From a checkpoint of a small mixture-of-experts model trained on Wikipedia.
Size: width 512, 55.9M parameters.
Experts: 16 experts in each of 11 layers, 224 GELU neurons an expert, 2 picks a token, a softmax router.
Training: a variant of Muon for the experts, 3937 steps.
Below are experts of layer 2 (counted from 0) of a mixture-of-experts language model. Rows are named router (the router's row for the expert), up (a neuron's input weights, with its number) and show model dimensions 320-383. Each number is 50 + 10 x the weight over its row's rms, rounded and kept within 0 to 99.
After each expert's rows: "gets" lists some tokens that make up at least twice as much of what it gets as of all text. This comes from a sample of Wikipedia text that the model never trained on. Tokens count by the router's weight.

# expert 7
router:44 60 57 53 41 50 36 49 52 35 50 57 54 46 83 48 56 66 68 79 70 33 42 49 42 49 56 54 40 56 65 63 66 48 51 42 50 45 38 65 64 64 48 51 47 50 46 36 57 51 55 42 33 56 41 44 46 54 41 61 53 51 57 56
up0:40 28 51 46 50 46 56 57 62 58 47 62 40 48 46 54 46 33 44 60 53 52 48 58 39 54 36 54 51 50 62 56 47 37 64 42 61 58 37 58 60 43 53 47 47 41 51 35 64 34 14 40 58 56 66 55 41 45 70 24 24 44 29 65
up1:65 48 44 45 66 48 40 50 58 45 38 60 78 36 37 28 58 63 61 52 50 55 60 56 42 44 56 42 65 41 55 51 44 57 40 28 65 50 59 50 61 61 63 21 49 53 41 44 56 61 61 45 52 57 61 56 41 54 50 42 40 34 47 64
up2:50 53 25 34 52 44 48 45 36 55 51 45 52 48 53 63 59 49 50 70 59 44 65 33 53 45 53 59 46 60 37 76 56 63 42 49 60 45 44 47 38 46 64 20 53 53 35 53 42 31 51 45 50 50 42 49 52 48 46 45 34 67 48 59
up3:54 46 49 51 64 40 48 52 32 44 63 52 50 48 61 47 49 66 49 41 47 50 59 54 38 55 44 58 48 49 65 52 61 59 56 22 61 70 38 33 48 52 34 35 60 52 32 28 45 58 57 58 42 47 54 65 53 50 53 64 55 47 44 28
up4:42 65 51 74 54 68 48 51 46 34 60 57 67 63 49 51 37 53 45 58 73 40 49 54 56 52 51 57 54 77 31 53 53 46 40 41 70 39 68 47 44 56 59 64 35 48 56 47 45 53 40 55 46 45 23 61 53 65 53 52 47 42 54 66
up5:47 63 46 51 51 56 37 45 32 39 44 40 54 52 45 51 66 35 70 40 60 36 19 42 36 62 60 63 63 56 44 29 49 52 53 45 46 39 46 59 40 63 39 48 44 56 43 47 46 52 34 42 44 45 56 65 43 56 66 66 40 76 46 39
up6:56 66 66 52 53 38 54 44 49 38 45 62 56 59 68 70 68 46 57 60 35 50 54 49 46 51 54 42 61 48 52 55 26 51 52 44 46 39 55 36 50 52 58 51 42 47 42 32 47 39 63 48 43 47 47 17 57 54 51 54 51 41 66 60
up7:58 49 42 64 37 53 58 62 43 50 29 48 37 54 58 67 46 58 49 60 30 55 36 51 48 48 54 48 44 40 40 47 47 61 52 41 54 63 55 53 60 51 61 58 36 37 42 52 57 39 49 53 56 60 52 34 59 45 58 30 25 53 32 61
gets: ".", "|", " and", ".\n\n", " to", " also"

# expert 5
router:39 42 80 46 24 47 52 44 46 45 36 49 56 66 14 42 45 57 52 50 32 79 41 37 49 43 47 48 36 71 63 46 35 56 66 36 44 46 55 47 58 63 51 51 47 54 57 62 44 55 56 50 38 38 49 47 64 30 43 36 58 46 49 53
up0:62 56 42 33 35 51 59 40 43 46 49 46 49 40 49 47 62 52 58 54 43 52 43 39 61 41 58 58 67 50 61 48 39 62 49 55 51 44 33 32 53 69 41 26 61 64 74 39 47 76 36 54 44 60 49 40 54 42 55 59 43 59 58 62
up1:49 61 68 38 46 44 46 62 46 50 51 42 63 73 39 47 31 72 47 73 54 40 58 38 47 53 26 59 36 59 36 53 43 52 47 54 54 56 49 42 39 51 42 67 42 46 34 63 45 58 55 36 44 55 53 50 46 52 63 32 70 41 53 52
up2:36 55 48 43 47 48 74 36 40 55 41 67 77 53 46 54 40 44 48 54 63 56 41 49 40 53 41 38 61 51 45 40 46 64 43 42 61 66 50 58 55 44 54 28 41 59 63 20 69 42 43 59 53 49 45 47 54 40 59 54 58 54 62 40
up3:49 53 56 50 44 52 37 24 38 76 51 42 56 54 47 44 87 68 47 42 55 64 56 53 61 37 54 48 44 48 48 36 49 54 43 50 48 35 82 40 44 58 53 55 49 53 48 57 33 35 52 60 59 41 53 57 65 43 39 38 49 61 51 43
up4:43 51 59 57 38 46 46 42 57 41 43 46 58 46 60 63 64 25 79 29 60 65 28 50 87 53 47 62 49 65 23 53 33 48 64 59 37 53 42 30 59 43 40 58 43 55 56 33 41 35 35 54 49 38 59 43 52 52 61 58 43 53 50 60
up5:51 45 50 66 87 40 57 50 40 50 59 44 51 65 50 46 15 47 59 65 43 52 64 42 41 53 37 55 52 49 49 48 45 49 58 58 49 49 52 51 65 58 72 36 41 39 61 38 56 61 44 61 42 41 54 32 43 58 44 47 53 53 55 47
up6:47 61 34 38 37 65 42 49 64 50 51 46 49 65 60 46 51 54 58 58 52 51 53 34 54 75 45 47 70 33 57 44 47 59 46 40 57 51 51 39 41 49 51 20 38 39 40 57 53 54 37 59 57 46 40 46 42 47 40 51 37 61 45 57
up7:41 56 57 43 56 46 58 33 45 67 38 43 60 56 29 62 42 37 52 44 46 45 32 65 58 38 28 43 44 50 50 47 42 45 51 63 51 31 40 54 53 49 52 47 55 50 50 46 48 36 43 33 65 37 68 65 54 45 40 42 50 53 59 59
gets: " |", ")", " in", "2", "6", "|"

# expert 2
router:53 52 52 57 62 55 46 50 42 41 62 48 48 61 34 52 47 28 49 48 27 48 44 53 49 50 51 52 85 47 59 37 67 56 60 59 44 74 64 41 67 38 47 51 42 52 43 50 52 47 55 71 38 59 41 38 44 42 40 40 50 62 45 48
up0:71 58 53 58 54 54 51 47 62 41 54 58 26 54 59 40 56 50 50 41 48 47 52 44 62 47 39 66 57 65 39 40 58 66 51 56 46 62 73 58 61 48 55 45 55 70 47 41 52 50 33 52 35 44 63 40 54 54 66 65 34 56 59 33
up1:55 49 51 48 43 29 45 42 26 38 54 63 51 64 49 52 51 45 51 50 43 52 39 63 54 42 57 45 47 55 53 34 62 67 46 48 49 45 41 60 54 34 55 43 45 38 53 43 58 46 37 46 44 48 47 50 62 62 46 51 32 64 42 55
up2:56 47 68 46 33 56 41 47 54 63 56 38 55 51 32 48 44 50 60 53 33 54 43 46 58 39 35 47 56 66 53 61 46 49 45 45 63 64 47 48 55 63 52 64 32 49 46 59 54 51 58 43 54 51 58 64 40 61 46 52 47 50 49 35
up3:58 50 50 40 73 52 61 61 39 44 50 60 49 62 58 55 65 50 60 40 44 26 61 53 53 55 42 50 51 64 61 47 39 69 39 54 54 81 58 47 32 59 57 46 42 71 48 32 53 42 42 38 52 43 55 59 39 68 43 47 53 67 44 49
up4:68 37 37 62 50 42 52 54 35 48 50 49 50 66 39 50 37 56 46 53 41 62 62 63 67 46 36 59 50 51 68 56 47 58 65 57 38 43 44 40 46 47 61 35 45 32 59 54 65 48 54 54 54 54 61 58 46 40 42 38 40 31 51 68
up5:71 60 61 54 67 41 49 53 47 39 48 47 47 54 56 70 66 49 41 49 39 49 55 46 56 43 57 36 25 50 66 42 72 33 38 50 46 58 46 53 55 45 65 51 58 54 48 46 47 36 41 31 60 62 73 50 36 55 42 53 34 64 60 54
up6:56 65 57 46 26 37 43 46 51 50 57 67 55 56 43 60 42 53 43 56 43 50 45 62 53 51 38 43 50 48 53 37 31 40 57 44 53 77 63 46 68 48 55 47 52 43 50 48 52 46 64 55 38 77 24 39 45 68 47 50 46 43 51 51
up7:34 53 37 60 50 61 33 45 47 49 54 42 38 51 56 58 63 51 44 59 46 68 60 70 57 39 39 61 51 58 50 34 46 55 45 52 44 54 55 42 70 63 40 56 48 43 61 55 54 58 63 53 39 60 48 65 53 46 55 43 51 54 58 41
gets: " the", " ", " The", "The", " a", " his"

# expert 9
router:64 47 56 67 42 60 51 50 49 59 61 53 57 46 40 57 50 56 73 45 40 47 66 47 51 38 49 41 26 48 38 46 47 51 42 31 60 54 49 47 50 71 50 53 53 45 57 45 47 49 46 46 58 41 53 52 65 55 60 42 48 68 32 48
up0:46 35 51 55 46 63 48 63 47 55 51 36 53 63 46 62 49 60 46 33 36 56 47 60 70 61 40 60 37 35 28 57 41 59 31 68 40 54 57 54 42 73 53 38 40 42 58 39 54 40 39 51 43 41 57 39 48 58 60 47 50 34 42 59
up1:74 32 53 38 49 47 64 63 49 66 65 47 57 48 50 62 50 56 65 64 59 41 57 50 43 52 32 50 43 38 58 41 64 45 50 46 48 49 63 47 46 53 34 46 53 48 50 56 79 40 56 53 48 52 38 50 39 46 69 47 38 45 64 50
up2:60 53 43 42 51 50 60 56 52 57 47 47 50 25 52 39 59 49 64 51 38 29 55 52 52 43 58 59 55 39 51 42 40 47 47 50 58 52 50 45 37 59 73 55 45 27 47 38 53 60 41 44 46 54 56 52 44 47 75 51 54 64 71 39
up3:47 58 47 46 35 58 55 54 68 57 49 33 38 65 36 49 39 37 62 46 46 51 70 58 56 61 38 68 44 47 73 47 41 55 49 46 42 40 62 56 55 55 51 52 50 29 66 59 54 29 38 44 49 48 58 64 51 47 70 41 47 38 52 38
up4:57 48 58 50 47 38 51 45 55 54 71 51 64 44 69 53 20 49 53 78 52 62 58 47 68 47 55 44 56 65 58 57 46 52 58 41 60 56 46 61 45 54 54 39 59 47 40 38 36 40 50 49 73 54 50 52 55 71 47 45 31 52 55 60
up5:31 60 40 33 63 69 46 70 50 50 40 26 55 60 44 47 53 36 35 43 46 35 42 43 40 41 39 57 47 36 53 42 56 64 62 40 68 51 61 56 78 55 36 44 62 64 54 34 28 60 39 51 47 38 46 39 38 55 68 50 36 61 61 51
up6:70 62 44 62 59 50 54 58 52 49 57 46 63 46 74 30 54 42 59 44 39 50 57 38 45 64 42 50 45 47 37 40 42 57 68 46 67 41 56 36 53 51 60 64 49 52 66 51 45 56 62 58 39 59 47 55 52 42 40 50 54 65 48 53
up7:60 37 56 43 48 53 59 53 51 59 44 51 44 41 59 56 61 60 63 49 55 55 53 51 39 58 58 59 50 55 42 40 48 69 41 54 55 53 35 43 40 40 54 42 57 52 35 50 32 65 50 47 40 46 52 32 42 52 52 48 37 52 61 70
gets: " by", " (", "9", "199", "o", "ap"

# expert 14
router:50 46 58 58 36 54 49 47 40 54 44 55 32 43 45 40 47 45 76 33 48 49 48 46 50 47 54 54 53 70 72 52 32 50 48 59 49 51 47 52 68 35 52 60 50 49 56 61 38 68 47 65 58 58 55 57 56 40 45 61 61 43 51 49
up0:66 69 46 62 53 46 51 63 59 58 49 42 54 62 64 56 42 50 64 39 39 64 50 50 66 59 62 61 46 60 49 43 31 53 46 29 48 51 53 61 57 44 54 41 37 51 57 39 54 35 44 51 39 75 47 45 40 45 70 47 38 40 44 50
up1:62 50 55 60 60 55 46 49 41 56 29 63 59 53 58 60 47 42 67 62 55 55 77 50 45 74 44 62 46 52 46 37 40 81 39 48 47 33 47 47 46 41 41 47 47 52 42 43 61 81 57 52 46 48 49 45 58 31 40 49 67 39 51 57
up2:60 47 53 56 61 58 50 41 45 46 40 32 73 40 54 40 61 66 52 79 36 49 43 46 60 33 44 54 51 66 38 57 43 32 51 49 58 51 48 58 59 38 47 50 40 61 53 70 53 42 41 46 38 41 33 60 50 59 54 50 66 46 53 65
up3:48 48 54 51 66 56 42 40 37 52 21 47 56 81 52 39 56 39 45 47 24 39 49 47 38 60 55 58 39 49 33 51 47 65 43 39 52 58 29 54 45 66 60 44 46 50 40 47 40 46 61 46 44 67 59 49 52 46 55 47 47 44 43 48
up4:51 29 49 55 51 44 42 58 36 44 52 53 58 46 58 49 46 49 58 52 61 50 66 59 64 47 61 61 48 55 72 48 56 60 47 44 64 64 49 61 52 51 33 61 54 58 64 48 50 62 56 65 46 26 42 48 57 53 43 53 43 47 69 52
up5:64 54 59 55 63 34 35 42 35 47 42 44 48 47 65 43 56 37 55 46 41 39 50 54 41 43 52 51 52 61 59 57 53 39 50 46 65 52 53 43 45 65 54 61 43 73 56 58 45 56 54 65 52 43 54 51 30 63 61 40 60 41 62 57
up6:68 65 47 52 47 57 67 36 44 74 47 72 48 50 54 48 64 44 48 62 43 51 59 52 44 43 54 51 61 50 55 64 49 58 43 60 46 71 40 58 41 56 57 33 37 30 42 54 48 48 57 55 53 52 40 40 49 63 52 48 35 47 66 44
up7:61 56 54 27 48 62 53 58 44 52 52 45 48 50 87 61 57 35 43 55 31 61 50 33 62 43 40 56 51 39 47 41 67 55 44 46 41 58 38 42 60 46 48 49 31 50 52 42 60 56 54 42 41 73 48 46 59 49 49 43 56 60 62 41
gets: "\n", ";", ")\n", " |\n", "\n\n", ".\n"

# expert 1
router:51 48 74 51 43 51 51 44 56 59 25 45 48 48 30 47 56 48 50 39 42 47 54 54 52 51 49 71 22 65 50 54 50 56 52 44 52 43 46 55 54 43 51 39 53 43 61 59 34 44 53 56 65 34 45 54 49 68 32 62 62 36 35 43
up0:59 47 51 47 47 38 57 48 62 51 46 54 51 48 47 42 43 57 48 56 50 60 45 53 37 58 49 54 56 51 58 36 32 46 49 19 68 71 29 39 54 45 62 27 21 37 44 47 45 47 43 40 33 37 50 49 41 57 41 34 38 61 43 46
up1:63 38 26 48 52 53 35 53 48 45 52 48 40 40 53 54 59 61 48 40 24 64 50 50 65 42 37 38 43 61 56 48 71 54 64 46 39 40 39 32 72 45 63 41 48 47 69 41 70 47 47 56 43 43 42 72 59 59 52 24 34 55 69 44
up2:61 78 49 54 31 47 52 45 34 56 42 42 49 57 53 65 46 50 43 49 43 40 62 43 63 40 26 62 56 70 62 58 62 44 47 57 52 47 49 66 64 46 47 42 41 52 49 33 42 51 69 54 65 57 49 62 42 55 48 65 50 47 37 37
up3:54 34 50 53 48 69 49 59 61 47 43 66 50 60 75 48 42 62 42 56 53 68 51 45 74 47 47 48 44 53 44 33 57 56 66 36 57 60 50 64 62 53 61 62 37 65 59 86 52 55 40 52 38 34 52 32 38 50 56 60 15 42 46 50
up4:63 37 61 45 48 57 50 34 60 51 45 33 43 38 55 64 43 45 66 57 54 38 62 31 64 56 54 45 68 44 60 47 52 63 53 51 60 45 64 41 55 41 40 49 60 54 45 36 63 38 41 72 60 61 67 56 60 60 65 37 51 44 57 47
up5:61 58 53 48 67 46 51 40 39 57 44 29 47 57 52 47 60 54 64 47 52 37 48 44 53 39 53 65 49 75 50 51 57 54 51 35 46 54 35 56 54 52 49 46 58 47 49 41 49 48 52 45 62 28 67 55 47 71 50 45 56 59 37 42
up6:57 35 51 39 42 41 37 67 54 44 46 54 62 30 45 60 51 32 49 47 38 57 40 44 48 38 57 59 62 63 33 55 27 41 59 53 43 57 46 61 44 47 51 64 62 54 55 62 57 48 54 36 35 60 43 48 50 53 53 49 48 40 48 57
up7:50 61 86 38 49 50 51 49 50 24 35 64 56 29 40 54 58 46 41 46 40 35 53 58 38 39 49 59 42 56 43 48 43 42 50 37 49 53 50 61 52 36 66 41 34 49 40 63 42 41 48 39 52 40 47 50 53 54 45 59 53 56 37 49
gets: "200", " D", " P", " T", " M", " L"

# expert 13
router:45 49 60 60 48 51 54 57 60 69 53 42 60 57 44 50 51 55 30 57 59 37 42 60 46 50 48 42 49 55 40 50 36 48 44 49 51 62 53 49 36 60 51 44 57 45 40 54 59 37 42 52 53 51 46 54 55 72 55 39 46 44 23 51
up0:50 43 57 41 57 47 43 48 47 36 39 52 51 45 28 23 63 41 39 49 48 46 62 47 52 36 47 53 55 49 51 45 50 52 47 66 45 62 54 59 44 50 50 57 33 53 53 38 47 55 32 38 57 70 64 45 57 43 54 58 44 50 47 56
up1:48 57 52 45 68 48 55 58 41 48 33 59 50 52 49 63 55 44 50 32 59 46 53 48 44 32 39 42 47 39 61 52 60 49 53 60 36 39 43 59 49 49 65 31 47 44 64 45 51 64 45 59 35 50 55 41 42 48 49 49 32 56 51 53
up2:67 82 51 62 66 52 51 39 68 55 49 47 34 52 69 50 56 54 69 60 52 49 52 31 65 44 57 40 38 45 37 38 39 58 52 56 42 38 54 52 43 40 81 60 47 57 44 39 56 40 41 45 69 41 54 66 37 46 29 64 42 49 47 53
up3:48 42 49 43 59 40 61 56 49 52 44 35 54 32 58 20 54 69 47 47 63 49 58 47 44 67 33 56 48 31 55 60 35 51 32 55 57 61 40 43 66 64 52 32 58 60 60 57 60 56 37 33 56 60 66 51 79 48 60 58 44 55 63 56
up4:50 48 53 58 36 39 67 42 57 49 30 53 68 42 57 51 58 47 28 47 50 53 48 63 43 63 30 23 50 36 45 32 41 61 48 49 56 61 58 39 57 32 58 48 57 56 66 39 66 44 48 49 32 49 46 54 54 49 50 49 49 58 50 58
up5:60 65 45 45 46 21 32 49 45 49 45 41 52 55 54 30 47 60 46 41 58 55 47 56 54 56 45 56 61 21 52 54 50 43 27 63 71 50 49 56 49 46 61 50 43 56 34 50 42 65 41 37 47 40 59 54 42 63 29 50 36 63 45 51
up6:58 38 52 48 50 57 72 50 51 55 50 47 55 48 37 38 49 53 45 46 50 58 62 51 48 47 44 66 46 60 39 42 41 57 52 37 56 54 34 63 52 51 52 31 39 62 29 44 47 61 46 45 65 55 59 39 69 57 46 58 45 36 62 64
up7:32 58 57 60 55 50 43 40 54 57 47 56 58 52 61 39 59 57 48 43 51 56 48 48 42 68 49 57 53 56 49 28 41 55 50 49 43 39 55 46 51 54 57 41 56 56 50 53 44 49 48 50 55 28 48 60 58 46 68 66 42 49 39 56
gets: "-", "–", " \"", "=", "198", " an"

# expert 6
router:57 43 18 60 63 52 53 45 52 61 52 49 39 53 49 50 49 29 33 49 43 41 45 67 55 46 48 40 61 33 47 50 55 44 40 63 50 70 45 54 34 19 47 55 54 51 53 40 51 48 39 57 69 49 45 49 44 53 58 59 38 45 58 55
up0:51 51 37 63 46 58 46 64 53 59 47 54 63 42 53 51 60 64 50 59 51 43 35 61 43 41 54 46 56 59 49 43 56 62 55 45 62 62 55 38 37 35 64 50 31 44 38 44 64 51 43 45 64 51 46 47 50 50 37 53 32 48 50 62
up1:59 69 47 28 59 40 63 61 47 48 50 81 36 55 48 57 38 42 58 46 40 67 52 41 54 49 41 57 63 38 46 39 46 57 56 33 53 49 60 41 72 42 57 44 58 53 41 44 49 53 41 57 65 70 43 57 44 50 43 57 52 46 36 40
up2:46 58 29 65 47 48 37 47 56 37 42 44 44 55 46 47 36 64 52 48 55 56 48 46 52 57 35 76 38 22 48 60 56 32 53 46 51 54 52 46 51 65 35 43 66 46 40 58 39 67 55 60 51 48 55 31 59 56 63 50 60 47 40 31
up3:42 64 46 54 42 73 39 41 43 59 66 45 41 72 40 61 54 45 64 45 45 41 32 62 63 43 43 52 34 50 58 40 70 56 47 48 55 61 49 22 37 44 24 49 36 49 60 40 67 48 62 52 45 66 54 55 43 54 58 50 46 58 48 46
up4:51 47 40 53 32 44 36 71 51 28 74 51 47 52 55 47 52 56 46 46 37 65 51 61 43 65 55 39 48 36 33 44 56 60 56 50 48 60 63 33 49 46 45 55 44 70 60 52 33 52 50 67 55 28 48 56 48 56 54 38 52 59 45 52
up5:46 49 55 59 56 49 59 55 27 48 24 40 51 63 41 40 52 56 58 40 59 57 38 52 48 43 36 27 37 34 59 42 32 58 61 59 57 49 54 49 35 35 41 44 57 55 54 61 45 50 45 41 54 53 60 57 66 61 67 32 54 42 44 53
up6:60 65 30 53 71 59 52 59 39 48 49 48 56 60 56 64 49 51 48 28 59 44 46 57 64 53 40 45 63 47 50 61 48 30 56 45 45 49 49 52 41 56 49 48 41 47 27 55 67 32 45 56 56 40 48 52 65 64 53 42 42 46 45 51
up7:33 45 45 51 51 73 45 39 59 48 45 52 48 44 61 56 40 74 43 52 53 53 60 39 42 43 49 50 47 51 46 33 39 40 41 54 53 65 44 52 58 44 53 53 44 42 57 65 57 54 43 61 27 44 52 77 49 52 42 52 59 38 58 67
gets: " ", " (", "==", ":", " of", " |\n"

# expert 10
router:53 50 53 50 40 45 52 49 60 21 47 56 49 43 38 44 49 56 40 45 61 41 37 44 56 36 44 57 57 47 54 50 57 55 44 34 41 44 56 54 67 34 51 67 51 48 48 64 45 46 50 37 52 62 48 41 65 68 33 66 55 54 54 53
up0:65 41 42 38 56 50 51 47 57 34 67 39 58 41 51 58 70 70 30 63 53 50 49 44 42 47 41 60 55 54 39 51 37 77 63 29 48 60 50 52 45 31 86 42 45 68 41 47 46 54 48 40 55 60 48 46 58 66 49 52 48 74 58 50
up1:63 76 51 48 47 53 45 67 47 42 43 58 67 46 61 49 46 43 69 49 62 53 43 59 50 33 54 67 40 35 42 44 65 55 46 39 40 36 45 52 49 36 51 66 32 51 35 53 57 62 57 33 55 58 51 47 52 49 43 52 46 40 64 64
up2:49 41 72 67 31 33 41 46 65 46 54 42 49 20 55 41 60 47 53 34 47 46 46 36 53 51 44 60 56 46 58 36 50 42 43 67 67 47 58 54 67 45 64 61 58 55 31 49 32 48 50 45 54 28 62 54 47 39 43 47 45 66 57 57
up3:55 51 52 43 62 52 62 57 51 45 47 73 47 45 63 54 52 45 52 46 50 63 52 48 56 56 39 42 44 55 39 44 50 72 48 48 40 51 51 40 48 52 41 54 39 47 54 46 51 52 31 53 53 39 49 36 52 44 42 80 61 51 44 49
up4:58 51 60 15 48 54 47 54 58 35 53 54 43 61 39 68 58 44 50 47 30 27 60 25 54 48 34 47 37 41 37 43 52 58 55 49 59 60 51 55 56 51 61 43 66 58 46 64 39 60 50 54 61 59 42 50 49 43 57 51 41 40 52 47
up5:41 52 46 39 22 40 49 49 51 47 51 36 61 47 44 39 54 50 62 48 59 30 45 52 41 50 57 51 68 48 33 53 41 50 47 42 46 44 34 57 54 36 40 51 56 70 52 64 60 39 42 43 37 66 36 55 64 60 54 56 46 59 39 52
up6:54 51 58 50 45 59 37 61 60 63 36 59 51 51 36 55 59 55 47 54 52 51 52 59 26 42 51 55 50 35 26 59 50 57 40 33 61 41 44 53 50 46 51 60 65 38 53 42 42 50 39 50 43 22 36 41 59 64 40 59 42 44 30 50
up7:68 38 47 40 56 64 66 34 25 47 57 79 59 41 55 59 35 46 49 56 42 36 67 42 56 37 47 63 50 46 61 46 47 52 60 62 49 63 37 58 59 53 50 49 74 66 40 20 53 45 63 75 60 41 68 36 56 57 51 52 38 48 74 57
gets: "1", "0", "201", "3", "2", "5"

# expert 8
router:35 55 50 44 39 50 44 57 46 60 35 43 45 64 60 52 44 39 43 59 59 58 35 45 45 61 47 48 61 56 49 58 39 48 48 81 47 56 48 59 42 57 42 40 48 47 51 59 52 43 57 51 58 39 45 52 17 46 54 46 56 44 46 49
up0:49 61 44 54 53 26 51 43 49 65 49 60 52 61 68 37 52 49 39 41 45 61 53 66 38 42 45 49 57 45 68 31 49 48 43 51 43 34 38 45 38 62 53 35 56 37 69 57 39 49 55 43 62 58 55 49 49 46 52 47 55 56 71 46
up1:39 47 62 44 38 35 47 63 30 47 46 53 52 47 45 44 40 63 50 76 76 53 50 44 50 54 51 58 34 51 48 40 42 45 59 70 52 53 62 49 52 44 50 33 41 64 40 36 32 43 54 44 49 45 47 67 39 62 47 51 45 58 56 45
up2:60 59 49 31 38 57 30 51 50 42 38 52 39 61 54 45 58 33 53 50 63 67 56 57 50 65 40 60 70 65 39 62 50 52 44 55 57 52 60 47 51 42 54 30 56 61 53 72 48 41 52 66 42 52 61 36 40 44 53 59 64 53 65 57
up3:65 42 35 52 63 42 64 60 50 50 67 56 53 62 45 47 40 62 55 60 61 48 48 52 41 40 39 41 54 64 34 42 48 69 53 58 71 49 48 61 57 46 38 56 42 38 51 45 45 59 55 55 41 58 55 55 49 58 44 47 57 35 44 43
up4:58 43 61 58 63 48 52 63 52 48 71 57 53 44 42 43 61 59 52 46 53 46 55 54 43 70 52 60 55 43 55 45 42 55 54 43 37 50 65 47 54 58 61 46 23 47 59 51 41 51 49 47 35 55 53 52 57 51 44 66 43 46 51 56
up5:44 53 70 37 53 59 70 55 30 52 51 37 51 56 53 46 41 42 42 58 34 63 48 29 48 49 54 44 50 38 55 53 41 49 58 50 45 51 50 50 41 53 49 65 36 52 57 50 44 68 53 49 60 62 53 48 37 38 54 63 49 51 43 61
up6:38 56 45 49 45 59 48 45 51 53 65 54 61 30 67 54 45 70 49 39 49 51 65 51 48 48 55 50 50 58 47 37 50 57 44 36 53 63 47 51 64 40 65 50 39 59 55 65 46 40 46 41 56 33 61 44 49 64 52 43 39 67 54 40
up7:57 38 56 45 54 52 38 56 46 60 52 42 41 67 39 44 63 37 52 54 62 40 49 50 53 66 43 49 39 44 61 57 48 57 52 43 42 45 36 63 84 55 56 44 39 54 68 47 58 58 38 47 51 65 47 46 28 51 48 49 45 35 49 62
gets: ",", " K", "),", "a", " V", "i"

# expert 4
router:56 60 38 43 65 44 51 51 44 61 66 47 51 30 57 49 47 54 53 27 56 49 68 48 53 62 44 53 64 43 27 35 45 52 40 52 54 36 60 36 47 47 48 49 52 39 48 56 43 55 52 54 60 55 61 66 46 55 51 44 56 72 30 41
up0:43 57 55 42 57 39 65 37 42 56 41 43 54 29 47 38 47 63 53 51 54 52 44 69 47 53 49 44 59 44 51 19 35 67 36 43 56 38 50 65 55 57 50 46 47 56 58 60 46 44 42 65 32 55 55 58 25 67 58 50 43 55 52 47
up1:46 51 39 64 35 45 61 61 34 57 49 43 39 52 54 45 41 49 45 30 49 54 64 44 39 34 45 55 58 34 57 45 38 50 58 46 59 60 59 44 57 52 47 45 55 46 55 49 59 86 45 42 61 48 55 46 42 54 38 52 39 53 49 58
up2:55 59 52 57 64 39 65 46 37 34 41 57 53 44 52 38 44 36 58 48 59 44 33 53 46 43 64 53 59 39 28 51 37 40 32 41 52 51 65 39 71 52 57 46 53 56 43 44 18 43 54 47 24 36 55 38 37 44 61 63 35 54 40 56
up3:64 65 63 58 61 37 59 78 47 56 56 56 50 44 61 53 43 60 42 42 53 53 42 45 46 63 78 67 59 37 49 33 54 46 41 33 43 64 61 60 46 46 70 56 62 51 40 56 36 41 27 48 53 43 49 58 67 39 44 55 55 48 33 52
up4:53 48 51 59 44 58 46 37 43 51 47 57 43 41 51 36 50 50 63 48 44 53 50 51 28 41 34 47 53 48 52 42 56 61 29 25 38 43 65 54 61 65 56 59 28 51 26 44 55 46 66 60 46 71 25 51 53 29 58 57 78 45 47 63
up5:49 59 53 42 65 56 67 38 52 48 36 51 54 34 50 38 54 68 48 52 55 33 52 50 58 45 40 58 47 61 47 43 48 45 37 71 51 42 45 50 47 47 51 59 47 55 52 58 45 55 55 63 51 56 65 43 51 56 26 54 30 45 45 50
up6:59 89 64 28 36 53 57 36 49 42 60 61 59 57 51 49 47 51 70 40 42 40 45 51 78 43 51 59 58 43 61 44 51 51 56 44 54 45 67 54 48 59 49 43 61 74 32 45 39 52 38 59 43 60 46 57 28 47 46 58 65 65 33 47
up7:48 59 36 53 37 58 69 43 53 46 32 44 58 40 39 66 54 63 49 48 64 66 32 45 41 29 42 55 52 63 61 50 51 49 45 42 63 51 38 56 43 37 48 53 58 70 33 40 50 50 35 59 43 57 46 44 64 54 58 47 46 50 47 51
gets: " in", " of", " and", " to", " on", "ing"